config = dict(
    num_hidden_layers=13,
    n_experts=48,
    d_expert=160,
    d_shared_expert=0,
    router_logit_norm=1.5,
    head_dim=64,
    norm_place='pre',
    attn_scale=0.125,
    tie_word_embeddings=False,
    lr_mult_qkv=0.5,
    schedule='wsd',
    batch_tokens=[65536, 131072, 262144],
    doc_mask=True,
    train_tokens=1062000000,
)
Below are experts of layer 5 (counted from 0) of a mixture-of-experts language model. Rows are named router (the router's row for the expert), gate (a neuron's input weights, with its number), up (a neuron's input weights, with its number) and show model dimensions 0-255. Each number is 500 + 40 x the weight over its row's rms, rounded and kept within 0 to 999. Numbers have three digits each.
Before each expert's rows: "comes after" lists some tokens at least twice as common just before its tokens as in all text; "mostly gets" lists some tokens that are sent to it at least half of the time. This comes from a sample of Wikipedia text that the model never trained on. Tokens count by the router's weight.

# expert 38
comes after: ",", ":", "-", " \"", " |", " of"
mostly gets: "Me", " Jer", " Ni", " Ron", " Vas", " Las"
router:509580518500506439510471487517602497494513442471447467471540545474487527416471576517483461546500471527511522566491503463468478488459476548497476585566460532522481525516512543487540489506539587487538492514494493535500466492464554509531546522456521476496473535545554479478569483497560532527539543424507526457456513506556569489402502530430539509467528445429491522533494513485500462521443474464515427585546551459523429459513489493526564505481542487525505525474486402490573506473543521503529527571430505543516503489478502579476512474541471558501416463480510482481520527530470443479506487470500468526482535530535507460573557506508520489543457484424538514485489509543458549470513523491499548406471488498525561583510554586409482464512445595558467492524453539580400543465467511
gate0:476493506483500504492497396444537536495511449486481453496483453484493459507446535445487582498495469486543514530510501446540434451452506452495530563480488421528463576543503512451490511473502504488503498469516543510546527530507530486534525470566552429442519489542503453507571591460508555541524481582506482472415537476470540534465498448507559504564565444495505501544483522509494490463529432475479525588520576521496530504478577508465546442441493483498518530594537485497454518508529523505487467432480477475546552484479544592491531511460543479473554504488562547555472523478543482503493411482468576493464472501441459449576583503561494463522557370539498533554473472511510533570584501564538498506520518454502518524485438435493491575405532489531516538515534459512500516441517481
up0:553517541571483490463446506482491522550548439555485480530490539481499511495488518517489488540517429545490487549492515522548467460483462485476503528468544475427532517528470561491469476432532522475518577528560538505563412506538517476514544471537522417457433443550470563565525532457441560461489494517495482457532527525498454554436472477512577468464497438565512479538608479530541554490476568488506470584521441467512554515501536501491510464467522475476461456592509416445509445592540513522540504479445502449505510503494555518507454507476466566483463553408590526537435444504548567492510517529529454482499480496492463496484568548504574565550462419555472543554485438569535551497495438495540531487544541454519501548480481478479459528519512519490525447502555550509457469458507460
gate1:430465458419492530555558392501549521496545555517531468494516482462505486451511512505515513487488409492526424513473544500461509503600415422494508497423536405393481539463557455480492512490514441530507467605519520508506592534507491453421515468505530450529453529496497456459469552533495521498485481480438528494420504536508526512572532513525383488478517497440479467554473530554510470521473438515539471464461550517543483499522496457495581523543535484468453604535435512470497572487543507484466508448581532527450559520434529527585528431520494494462480535517535531464542535539548501505491496463510553493531510547525467494519515444457493499463459534511508500516546479569454513537506550505517433530505521462484441505549539515500455522456541540516483525522492469476498458415534502
up1:490487533587511529511549520454530461432466463466528487521455534453509458515473524527548528539502470504480560475565389490531459482512486530445501487526516496571447497514477451485499526457443560533487564501466433449426500436432486504525505540476470519504513482554523431457516492483485496544564541498476500479511467499488505401412500528448521496488521515460458510489482472488469474504542507448544556508611563521405485429473542522477531442480481515491529427487539539483497497519511485472471529499427485555456493475621455531495473512508487495422428501534512485458529517448468538600458439536472510498519537459491525513451481441453470452400557531495508597482483469442469501504473511551462544497480462457532467491482414437514542577471487508506594491437459513501517562474472431
gate2:501508410473584521531484467571454583623472482479495580433445492527528437416466520515479505471531428548501514462471514475455501501508523537507499593527502549518451509521568579487523496449534477447517469465528469493470450572489467477494454481503511461507503512568502470472523456580583535503526487530460510477547515476503474548510519452505521475490475501483494441530491431510562520504513479518500480581566489503537572504543487520549463475574598472529508534484414514587531459550487527554478524466503508504525582451411505551437557536541415494560485532558505594517472515516520516527523431543530460494519499449445493572474495544500516438547416461468459452460532501485511492497500574525507491480530472497427458512526488515481452464493463482462451482514508449485448503443506480
up2:490457511529508516442445560421492482408518596449540520503490450468564523535445493504553520467501558518446533480474504468533524483520509430471515417541505447516462510513502503475482505468483543491480477554515538463500503548530490528517487481518494499544526515538495552486587513474477525526510474485573434522482521476486510455425494502517490547393491445441315517482502499409458498541520442517505532483525487502440533504512540435528437564474458524475501539555535496483480508456588477410489486481584471507475539479483438476508478491513540568472568482581497434530562479460496488530482500420470492546515479456509510490487458461557541513470493548551523477553484490484598539468503560488440448501485471439442491471473510461480459535487482506502490505472563463522556577589480547

# expert 22
comes after: " |", ":", ",", " by", "-", ";"
mostly gets: " Chris", " Steve", " Kevin", " Richard", " Robert", " David"
router:574480547472571509538511505519489386483536498459510546508567529536546509557474584520497453506503502466581489505523465485502540482483446480470567514533462501512473577486482583445479446501493545467544527492461497502561435480496508536455539559456491450502518493532525484497517582494551534499565541429591539493487441569504496512457507516454501464509477475508414468527493536503537450530515492534464509462449531436471478436446495483499519549500520631474489520479452470502523476483543515436492531643477537547543529504520504505475488414569449466492555500432524546479508490447486442478496573520440436490443528540509517503543458457457520527531443517423479508451548578476461517551480530515474505488492514516491459488490568610468487510577466568496485493453497503546465510531506548
gate0:501476475475469584545530477479425537498436508562485486481501478513481413567438441510465493519525539557520498535499513540481538476483506499478509492488536513426475490466536427532491563456497542568540555479517477483479553480528465487500455482540547501474462490511506514523543550491511593541501472458469499632479504545463541427514575536529494530505491580528573449486403543530552555561464447547524428531451533479531538496512474436528517459553506505513510489501516456512492456511424518484520509491508526444483462499493490496493479491463554452483488536472491527486420490474506478403501492619536471456514506510476471466475474520507548558551549456475496443475405501546493471498520512575530553545517528457517431467588450465598560550455527435466487500447438428535508468496548544
up0:526513458566476488489493476443488435517507486583468564561565557551465455537499517426489498476502539463505506495476575538465532415536424478503460550517470461521486498517510536657482563556488504471486590528487472512506529518532491403592497513525534552426479503572527570503483472447475480483455546499478505494439510545473567546487516508578454515534472586555608520499485516487433465486488442435498497514473516533514528423517514572507466512514519508512606505471458482478505485507487551463535532508459492499485465532418540519481474523503507460424504530482486557518454423495545441548523518464494470477461495534485543521530486487538439431510389497499500488513525467503485491532491486566555563523480471533495524521560531516457487528434472510578517535494495536494496458491418524
gate1:435536470497455602469545343516509466476532469498477441519501516495474494532457537479515456516491429504579561495461473540515584407477484452475546527492487426456462467598513485504467525490408561457467547450493455475463528526522504484498469501459427410449488537518500499517514542488473527546506422518463485489499475480508531544504522508521532427548460552457503514476492517460489502502438461467494506449453520486523503485501516486529513440455532480464524481559462538571558527484533476533475502493516441578502553414528505536477544481468473464518516507452530387547533568483501441529504481447516446550479486554427513509483500500489460499553440559495443517465467459464495511549493425428548503530455502476418457486540485418436579510446499494463504533452564493490483527507472522
up1:564480462500484503540500462497458497489500465553467597362489512555527511505562447490477549430543455543475489441537420467526500599492459581507576512494475620493536455516486523479577515456606536515542485497462493554515490527539479540530505519515527531503498512522457568437481470433548516538507552508505557525481488499521550490451576513492499600465467453511468449500527492525455506552471508487480448523481486505549515481383475496521462501547553508517474456467516497458540501494508551475497553521495484566516491516470489520479508546569460516516512439502553480486464484504475490455502514484350469554503518477555446540469456552467456553480451485556526455498522524530453447434422540574428456465488439530527439476501524503457478484529539489506496504528472498469546515455528524
gate2:603487558425478535499561518488539526463536497509494493488516520559546413558432537472452512523486498484550469530516505495493470436521458536472585506489529580459519558486535476512515534532493515475549538500483500492450558518509513534493548507467570503476481522524482507513479588487518479529476468476601497520490498514538520502531602529494521516483503520493430523471468512476474560524387460496551421487507511600617545376490571495516510479550565499473572450478434489543505493494491566553477489519500501519542496528540544502483554506514581466455481547451527516497542460520473498527532471561477478501578536458523526532459576537489460587523523512454474473486513509443534463539511525499443545503510451532502494519568541511429446461471448531471428506504560538512480426600513496
up2:530519542483476502474502476490457554452519517454568407443521512545523473527520552467500513549474509441487435528489494498504378396549507510424517524489499511471478523438483470519491482509485492578476495516414503473500502525455521529502518533483576491448544459534536524591561463560451364558519530522513579559437552454499476512531517385439516428537489555486516526512493434426476588558472444482583464531508553532523563512547605459540475503488543521507488488405483496573463545561479528454501479495531539498561519502459480519466533487518495462514480528513528495563542512486459524497512485460503518503457539532525452430516518488492467508521446539459482475521459447489555560538438521480531493467504484526488467494493530539442426510491479569460525492477481569500476534498493476

# expert 18
comes after: " a", " A", " an", "A", " first", " An"
mostly gets: " interview", " rating", " stage", " variety", "uster", " month"
router:538491450516526488483520488479476578482531502505518491434448510478548534535487577540506552521544518567524491536431514518497474488467467502538469524567520499500617492498529550490513517472493442421494499554549464501516479481487477500513506615554510459568463480466469526412540475551446579502467435552441459536475511474494521438441528519512476500474503444534543507587539514505458533475474542440475533482457500498592525472477539508487570515494503472549584409573556432417534479555539524484518527488485494496508485476418506527557521509480525554431511488455412470447553536489496431484505457440460495521519521467452417440467458521425493488528480490482473493516494508482568510552564505542524410484489505512515508495440535506492561499397468502470444463506480538512475510418452558
gate0:472497528435614505444523461447497519493463520452473504533400509437492501537423520472530414496511491543503524500581472542477520463454450495522543483489405423545522547511505466498500547419517474502527450461503485488502550479490469456525512496485486497535526526442563537507507569523496492520494527467407506460554464530501541511513564502508445589502427499529521500475485512430474518457528450503537447492507539538464525497518478482478454466401500544491553557510486490536474518493442583475556505503466510529454471508515558532528409487554528478473509548474460504449456491488483461445447500492482533489567549507470507508416485499573481435510530478481514488564459488470468641543568473483443487548529460528513526489511479504519517528507508379410516508409449463461506545470503427
up0:537559440562456506526492423569540427550500442491451497528535510513549464474520444472489552539562462449503504427566470504555569456537523407465486463511503511513457550556480535480501534486480511492466534429469500503499457554485536519459558527512512508487491489544441487486527501480512507472522491499405544501462571526530514521564511535455514512507523468461496443480510538496594511517591481549493508504429450486469397527515484507530497456489529488435489480497522469551462517516504502537424520484496503509496468529521516474488521496526506469539439589487487461484510424493462492522510481608538504444483441539503480431514511536427594491468522453558519527565478443456522485485519448408515491481574524605502425460442515461418495460519425505505518505550479500485402508558502585
gate1:464499507495506515553485445514517481519509534530485475512493505515531554537593497457456451549512547503500457447505458496475456561433473455472505497520479534472401499465509459506513505474442433522524530433528457504381503531565501584570568550576492474487440474537478543498521485586485517507487405487577560562510507498429410542543488497573473529472511558522489528445503507454514512501498558453489447496504589501521530424535526509493485461526472514464402533533483527500542469550463538506461464508510477636553485476457545520462487483419513497569527499488538503453481501497568460492513560437515397517533499525510441509540549514494501489463489506553447472473424476472541489499448525481527517522440510572463468506486492479469438468501469548420479490558455503469498532434530475
up1:482480517505411561530466531507555539485523520526511539436411520504447487486476478514483437475507528477437536552477512538600459458550571504512517477500454467524488548477501506555488497536474544518507544442494548480552554538517497450451467476456530518447549469443525478526460541492522497500511473472508543516535466503512519553466394502479528512482495506489498493535525438492541502506590545598534482544503448539540467532533522505444419427527500420493511500436505540513541538479485480471462478519424556481492446520543452517521527515528483445530538466654527503553486492473550539445580536539509517574559535495486542532549469412537543545473570502476497539474528559509561425457529509511542497512529452470519451477486435524543506522472547453520541501452604528472508468593549495
gate2:483530445485514558513498452482511521512434404467506498468559510475528524470509534492541506579474539582474461577540461583568586410484490494448560473518437530506528507519579482534531485522477464471405490551539510545574522539475473476541524509525485554496537504489556502504538500508476489518474479534459496550469451440412501522506559491538572484492557514498549487460474491415485528524475532486430530492478540492522528474456522499408576512485565546471526482532487489501476560525513528561539453465506409472506513497500521488581500502496566484467501479467479456526459459514481480539473477486428508522577534496542404484504470464504472538513427504519507515585500470486457536485542428507522403565498495488465504482529424458462490608481470433472561588508493466492443468436490515
up2:487550538523469561490478527522508573563527511453543436516492464507495479486496513460479606532553481441475456466487502469549490521499397493500436397482548544571470546563472411509552446497500572539497482495457482510462491556525504496477491522529488391523456486547503486515425507466517530572473503506462561422464450476401573545515531416575509474483527449434440430484494505540462499490501575519482500513490464538500522488501536493461450497526440470488508550467471487525568455475526462480446516490472566507477566551506503481460503496498497507481435538473499543530531445444488507516506442462481443440499533455528462571530514484501504513495496447535526570480471502501514511559473545545466512433532509477566577472438516518453400500455465466512404415504518528465509492518450532

# expert 45
comes after: " the", " The", " his", "The", "s", " her"
mostly gets: " father", " idea", " proposal", " Constitution", " city", " presence"
router:573435523521481518532445527555523473474480490482518456481561443501530521509439473489517533448491550547474454489512527463536490487512464569510435508488492535437461593553455499509431543559527476442377577465484460536587463506454552464524463455509432535460573517540510455446525449453501534521490522457423523586512458528457499544525433432436543448442538506505476469445466492437505521457477464492581477500476561557460497511449499495481560484510457481525505450494430489485527486526527411448483500531522488508479460526521545545487548501494499458503517569502511472443542514492558535526538485497515572487513493474509446486497482515526529490484474543499441467449553545457498455513504499465501509475562440469477567498453532490512433504427483438532554551620596503464554465469477481
gate0:510411599496487463518524468517486461465524515524510477476480509530434519532414545479497545413513493520473475496516569507424481498487499579519509545472569529483555498542506519553481481473533465517438601606546496527500482533473523470453507469464487476487474489520474481452551583537478513490452517506480486599536536488498516591519533515482529483497598517505509493591544517460469501504497511469556503551426530455521495508499502492397442490567475452525512495484558505521454484558485521482524540466558471500553441573452517510514494509581536451517558505429449490484429503556472515501483438480556547578517426507602551497474546476500473460516540491451474512512484507448491516545408500534532487532531447592529505466513564481481440476582531473486494494563535495431544494522535487
up0:471530490544484553483516426532504475528423456534493496510507488559499534474501544460553577505494470471457528446525492534472501481438525504483423587561533452519491529571448508547477522484455449432460511533456496566466531520458535482515430475499473443577505460502469544473559530522463580514502536530473501545475421522506537533509571528473527513462510507485496472477550466488397583507487497563534484585544592581523492491495506502485554488541461495493423550507528441510476492557488511535542490530563508481559499482519540485548493510503512586452453525551512426457459492530499433563514455480528570548445498477507470536466493562544466510601466400501457515553514486516564531521458460478548484560565511432466522532495524507425450497454432557510510474549548490520567530521494498
gate1:543562531429523486507490528501510454435473561502485429524520494530499505438537520510508539488574471574490522508426555502482589464499455541611539497522503473522541544583560433475428476565546487474503499525539440468544512510479508411432529447497531558500467556505467471485472452442509510545525434527536481501585484482495468472502479459493475520513518359555536524534468471503492515417469481466549469577505465548481509563472549474420461536480533435502595510495439516499544497475538448448502435446539499526513498466488540476464454478556485499589537548529525484503509505504493448478466566503529470537535540562533510467424437598518535481530489497485530576547517522499475514461537534521547488535493470478508499486438529557477472522553507485479473444551477504581477476509494460
up1:484509536457490523516472488477508481492449456541438438471533498508428459512525505479517494485422461525507520497500471545466420486367525518475453503571449430492480508589452500500526547482533364526523485510525523540442478468453480497483527516592494542459510532544505497551423482464524471470552447559491589455501534560549496483551433492486450490529481532520529557490555531480520501507521452493560469488509486500421454496503474579537490512565476484499530436509531404512476560535528503509538539516501513507488497523513459469433501521518575547478465562474516455470518542495569549519522481480486504511507585440504505507424556575491472435503547519463515437540475464418487502478489436524530501532504568512469522499503546370620499501452472544473472487512561494492511526484472451
gate2:520409550490492540532525488459495460524499478576497450467451538544472499480543564522409546440494476500500513486494539548506542525529331504496508509482492465493519483489528456558496493529507537550431506460560539523478496506474477415450399454573480496520546501488452451452566547451524529540562533582512482491522417515463518492512513444449498471480524469500447533478505543492482540459533416557562474545452498520587516533531528438480486538504481496529527454524485493516493545413454514568519491510414519553562543513450454565502461357484491545477521477488532485519496539444544485539479507482554517512485520476482421550474532476527497475481507524534483522432480515406446473474540517523504516489521487502515447413463485385513537476493531532490493480542540515471478490482533497
up2:458494529462428500495501503534543536518501471479480429558517537487562485558520483502515497522505477455409526478535527450553490516454507523517488443479426446441435456497491477568471489496470546450532456422610548564471499507479503547388506487479534464536402454525486490506472462480516491491500465488432512551476558475521449487499557566522488558511471487525497543473534445541482443497503484541505530457494528454446446473535449541478504488519497551518426508434490452520497510465482548477445584524506488454479461563518524519516417483532498449578491465472460490427493523414524472526555528504521525512572445534539556506510531531475489525509438495605510533502526514576461617487481520567479483516442561544556456477528519418491482506513437508519512495525541449495543491424576555

# expert 42
comes after: ",", "-", " of", ":", " (", "="
mostly gets: " Mid", " Haleakal", " Esp", " Dag", " Kum", " Pine"
router:521505512543521521549508545477561527472504456472540552503539564466454459557522351482471448499473490442498534446545445510540432536519496487489450473438497516512370484518466499453507509502500538507484483509449461446574452456529521501549550565531548518547448506515486520547426507491484530493527525514523474519489500535562468486511455564484527488471498496518474432455480516497580501570482546543474467497469468469486433570474487516534452488447471534533496476506495516508530481523454434472468568541485588422422498565520479436499492531484487570441442496523457491558532572516531477549519557461536489503482533495459503499494515485482516473511482607517525523582520504540482509499518515503428480388470579509484596468502530472517538511483502574522485494435465435595459459456438472
gate0:469490570527454549465484473460478565613494554501455525446485439479524555427517438552514552518545484562489530535486497464529536453457587485520512531452479513484539547511519497552452513507470484474471538492462505434460512539497453537456397449506571406517500497489498498487486467465397490478523495537446516549546461464480493521482558499523497552492532529539555530496437464530460495533414528490477504512398516587523505520557506495485444501548478418548482462454483518489559458530427486514526485491519530457489480538546519474491519510462509496506495570564500407536539482492472554542495501593508461468577444498502483521441460581575488490424488502544487501546432529532562435544545548493519495497532509491499492424492463464601570517492503471484496538509565436478526463485525508
up0:543521456623508474473538537501505526510447489495484527456506485450501469426463496523485453541549444501502565549577524485533562549450495434546478598441497522517487501560485501548542562512515483495457527502483516513485455446503438487479505555516527505507466498549514546495512505484484567498608521480497522485496487538527479476483465529527499554542523506529473510551469531528517482494512559464498549503432495504592513482499494460476570490540508484470453493543456484469532532664523432544503490524506508524446486546559468435480504461537551522474550479521513593472482539535464553470529481453495497477462502459451501515550549551508430624511480526535481483580498500480496459552552524500467519453525516461468626464554483515525535564532475555456465534504469447570433474450403493
gate1:493474554510495503506489532469557605547465444570472481483456480499534465468454466588562519481595497483412465549450506540494495488463494411557522454481459492488478473565484428576456492439555553441481473471524548414508502545514498497484488440513420520520468460486490581497568461459459482544509501494506523472560541568467472488493484456437546515504516468435514504468473493494450556590538483502451448514499527550561441504542473497512502476477519521460493533557564511538407449553480504518516451525461517503444476505518466486452495484508527512505474507540547395502443475478456518507509527480481488480535478507506526468517527517486529498519522509480513554573487490463490518509489431525607525546509477458571470464397488605483513446437490523493479435554439506462521539496526610
up1:464397591472517525479476463515425522516596454473478518474576499541556481449521493508490561507514503540532452444507438563531441520578521495435514543497501586555468481475513575485545485516465493504540433520527511548494412475395458468464484460496534522454535541539547502459523573477529469489489546511460528475490547600510466535570493497447481477490484521508527472494438419485427454547554537516503416458479489464496493575536513484531455486511512484486473575530522512457512503471474527508520530502474504477465545513494473519489495506516470527499515498487479563537523489544426514463518539497528560456403460468515580509504429495446485436546524550416495540468542471502504411529494563463504519500516490496490586521534488374517459464540498547533566483465473486500479499581483458
gate2:451456449464471570455515511541519457500472489463499513548471474535556602409378492479452534508489509550449481593471561548561475521481502472546509506472478462535486463503530469564526475510416453538493518461477407537424526532535445541538491435495535454453503507430548472457516487492491485496506513528423534507609516571485523504511537436464512558510491545481514573506481469486435493544497527535495499540497520437450567525555519436490524437462510483501502528494393495475520489514452490482472452475494535551539517438529537524555541566466519437455460531523493473514501508540556530523499561492481519451487488466518532523425511463500550553515475377516494470471455557474513481536580486473464486533514458429474490543451446500470454457512504500547533485415499498438523477434483517
up2:515491422493565493545445543484476530535493503545501506490490505565487538489577493578503549428475566503486483443536503476561471621528409525494501454482519544544559600603512455443509443550470459473526544521504538519523506506496570463488468545492540520453517446492508515488522524476473561536536485494482441495495655477492506497551539483530508563552557442486488536513507500463522558465489463528472480534496506463534509491463519501479534424471527475488500556466455435550417472430557475531521536482479524476488442489473597497455555487550552477537529482453518496512524505501473427552521488489449483492521458427543468507506552521537510549445520561469415493517505459477510493507456537507482551471507521445452488543506500492447508559555472437579555570524560512507501573568491500

# expert 1
comes after: " was", " is", " were", ",", " are", " be"
mostly gets: " However", " latter", " least", " particularly", " however", " able"
router:498517462449473499519612464492438447429549542486533561513491425547504487443485558481505587524494530460466480550473540480523508537497471532555523542495475465473502435481451509503478458512531518449516521491446476468482536468478477488504535499548511498413489478500494465527550438545526487533528485545510481525557526444490503501454436449492482438561487547471496465511558499535444479523484494404569509585498506463537562523427452504515495519473647533434521545582439488454499594507458568508435515500525470513481491580510517472461548459484496519501561378472472502469514544483493463538542463478514511503484468526548532501399599501535508485543499442528536536481531502491522527498485516473577478507463524469562455509524482427462441514514555516505494422550536539452468544470562498
gate0:517519548461510506488514533483511556514450572496488531477471524543548542457429545562462501483507434491440451358526579498503530470464467488527542522477491472493519458488501472483504483482436477473546430558460485435512476521607540512525486555443516473550537468510506491444496538502514411537492499492520548534507500400508474445466494492509517477516436432492515544491609450518510457528589508495479515555509521500525497541497493426505496497445558451459419496490507523513515474551543500502510522507482508580542493482534537475458503449554517543524562537431434508595412532496479492556498548481565490561542543462514429519494476532523507484471539512559513516537454483503472497500544465539519591495496402527564447424416528528436471497456442486532543488517513481447512540451447530
up0:419486474483510454498425523535558544576523537418530501455452540551499427485511515497476472477498478510538441520598486497551499498454519446499514589464522506438503476533491548450486496478503465460511450521468474495503430566460520495454504505474532423475504480452530513499469555567485529528494434404451573540507500421509577448479383495482490521532497505522501550476500493506521441492504495483546523523479544520507543448479475523420483498485521566479562504467483537523543539530529571536573544496552470520574442550554544461555516463543522419450498450542486460464396561517481495541548512469536476499480509514424490487516422548550480448493509498516526521429465537480497459538517528514467532541446499541490526522574500491520484502501551479544508583508573400463542527506451446
gate1:511525535470434497530553437569433532430480566517543519535501517510534463466409441515454504470513537529488479539471495556474549488479429506514482580445488479469541462471488547509512439437563573450486462543459507540548511586471410456563530501449493476493556447424533450516476544459509464474498474527498497512546574475488516514443529451504468528498584494457461530563457529550459549544566526558495455515551546533582455506528520502547519493479476557518494520533469456472495521468493548521500485436527517506465518474489521441465481433564555511521506481472514452430530495447484504511507487506378503538503493494518544455445564487450471530465485472481513471463507367500509410467467447470476567541480443483516451476516497467455516525513592499521520554476456549469460431526515479
up1:493491456494526467495500489518452438468485540492514491543463522437486500520549523564496521548521533515531496454485470511535580441645492505456511426490495433505528433542487512440535541484529570517516430486543560591516452520476464493587494564441552450486520501478511460494520482466517515488540475537515410498483513484451480533387560514388487434460570459518524567588442487449509434548438585513529510543508525516526571459505521564538485463507483572509569449512498502497537497504499534454545468453559505394443510488531476410495559460507460521510483511505511450504500468451421459536543558485497499541507469497458490494527521501503483525461522441501480501502431483496572484541508521492430556516502479587492434481496507510454440491533481474516469515435489534471524489495524502
gate2:428499502507511532477546459518546467503464496495414496435546523476507499580528556508542512452510479502447533498492420547505490433432488612508513582450526510482485531469482526553533443476565524574529599447460419492501472479574464496528500478509508515511435472469488478474532506538566519497561494498504525489507517500491613517514497504532469517493515542527527474505495546537376547543419405479521486482477488515541488458506494545481490563507556491491504563442554496509411535504536620564520539503444468526521462553520500515492472406456527560477441500547452448515436505455472497488492489478467524472504494492543517469413473493443525526536484473483538510517483458512545558484553558427449514500532507596494421488480528425489490510498484514581479517476519557464486490516537450
up2:505494514501549500575445513490539488503486507482454519439506465528478569535515549561515497490488462509486498485354469488518514506481521490509488585589502507470473493553543435523416400485500485505597516414419479507562510512412537504511470470515576476496538551474497539512527480505530533460470532508472532507520534428561464503471480475471485483544534484509507489486523440462499473463618502463502521587533440558553535468501497535485530405621556515507432497537592554463507501547548542450509482530509375466472503479514492461440472489462505424509464514571497537477547465487483478497493474476474457432513468473480467489478466541500472523493526451525494510552448518513539472509520549523467532481447425472467505503496506508563512522555547426522513566455473519497523555493575514

# expert 13
comes after: " of", " in", " for", " on", " to", " with"
mostly gets: " Insect", " foreign", " environmental", " Merit", " Fame", " Tropical"
router:501494531470468464465530492617502437494512454548502448533522406486492500446499527462487461509417549485571389528516496406541485508428555507519505575456554513471523498512450508423603494457521480547536507570443521470523474462472516568471530526512555493473429478427469449471463478504502569424450533494478518477568492544454486485533430445490523452523548542516475495535472481396515454514554512527571474539533521473502460525534548506491530551489537506535510474514502512489514492483524464502506428461468476536526430471549542425501506462436466488465502545466433531563475551477455545505519526501541497484434457513523576417540510488532484549574536512454528493495437448470464495508518547476504486520497447477551518539534511615468471483554481525505463500553452469501558518538518466
gate1:486531537513529513475484487570468561525501499501518489493510465511572516485509496495523559467457521568508442526490471415454503524529504516542502536478507479477511533505506516407576438508501515506481491512465465472490445502553497499503520476553475586473432469519492600512470534510540476495450574511452425563590503519477520494528521462463459568500510520476491505559499488450466487601548544501461518526500523501563487463520461544506536563560518481558503505532507481470480539494464537502466513471535525513500567469471510501498526392483505439417436519503533561543446555494477526503409445532556449522465491480402445433456466480570544556511521489531482506514456521461508493457346505519555480533493377424451520583559496567495507561433510493447463512537492493524491546488500524
up1:582470489493501475454484425466551450462517456583530490538549501496507498526521532477450522459524487544484561556523587469560541520493452415467499483440473523464593481467477510538577439455477526507510564468478518460474501510472530492515513502513530538587469492528535519471500460477482528467533505518538493493507455547496449503564585550537498521509513524471524450572416529434433463529534417476526526543412517539443551528517530590497479462595475530512459499467508530545507557590489420563543467512453452479506441497467609581505482520494426471463522480508460484452518469513422500558456611550474510505498496533530550483431504493474522543475499473450518521470469485495547454507462506439439563458536529519429476507446512489522520466541461454481513519507508503498511567499493486
gate2:453403492531511529454509551534467493497505482488533515502531481480482556495549546552510449489474472441506474491440588467449524494458443524505479500475477508462493497519537453473459473527523549476499517526502511506537517543552495498458490467513499443503535464452541446389546459523521630443496514481553497492498511507488427542529495416554502498490545495516493531528472531491517499512401511420513502446444461516530477506564577474459459486504529433539514489479449551587510510546512522469511426474500518461474454481534439495459491478575473457515523510494504466491558491535506572530444525559563491458538489490502515509499540511489500515523531445502417564613457487514453516496396531532502497513505545438496558596562403510456523610557476556528493565449431459472499525534449456
up2:484485507433519553487409530527444505482474502509504488483520473422489562490516516513495496565491533485488573527457500460518505474500537509491515461456510533472513505441501562477476456508546487482556478531508582478512500496485516545462465451518468443518415469461395508439527524441514486471464470462449525569455481522459466500579566495533508548509473519455491522538451503471465457451462490503505526470545503530487520470542570409684454503641504530499481443473630542479490521461482448507501500456529477513485516441483520486498533488520570519510496465489507511445451516521526592418496532512449425490510494450570495435481475490496487513542555584556473458530523456490525542437528582521521471456512551509485486488463485514500501504510517524478500505501546381468519513543497447
gate3:549489485487548532497522517524481493459542516544472534492539523456515508482497516485574516546493528511434530502418499520482453530559493473470562456522548477493517490491481561475569488482542543468527544500421466542497533492451481576481489474440514539471530501453488491435476539487534456562513472532452510597486561452464481448535488523453479515546466469516489460524598494457484509498541539558492568471590536426545395506522531474522471525537393455513443502493539484532508471455489596558454424422525523620503477488545527543409524505563513510548465517566485471501397561513474499476508452500512538473438505486522509569539513540588512491512497448479496508526424463444455413501415509491501510455461457470518473518584448488483536519497454520464529494513537439476527486514507506
up3:525462495562572484541541567500511514488526450551501505476510473560453574517492497558496541447509469548462492539472520451474463494518433528425463501492486497545525482572503483473514538613541517510489471491490532465489474542490512485496526508545487473589507507442476434466564517458507475400509522490491394561529520430467463505470545500454477548430463465473497539557469452385519465479502513503542508567578483545489482435480522490534448486474501578466509483541497530551501480488504470449453490486459550436555479498475554467447514421505521474513504483507442469510557501447464512566510543514486507489544528550527503483480508481534585488505449549498446472494469557536532428492550516501533480444467443537410549460538558539471403531461508469402526576523516445582551466473460506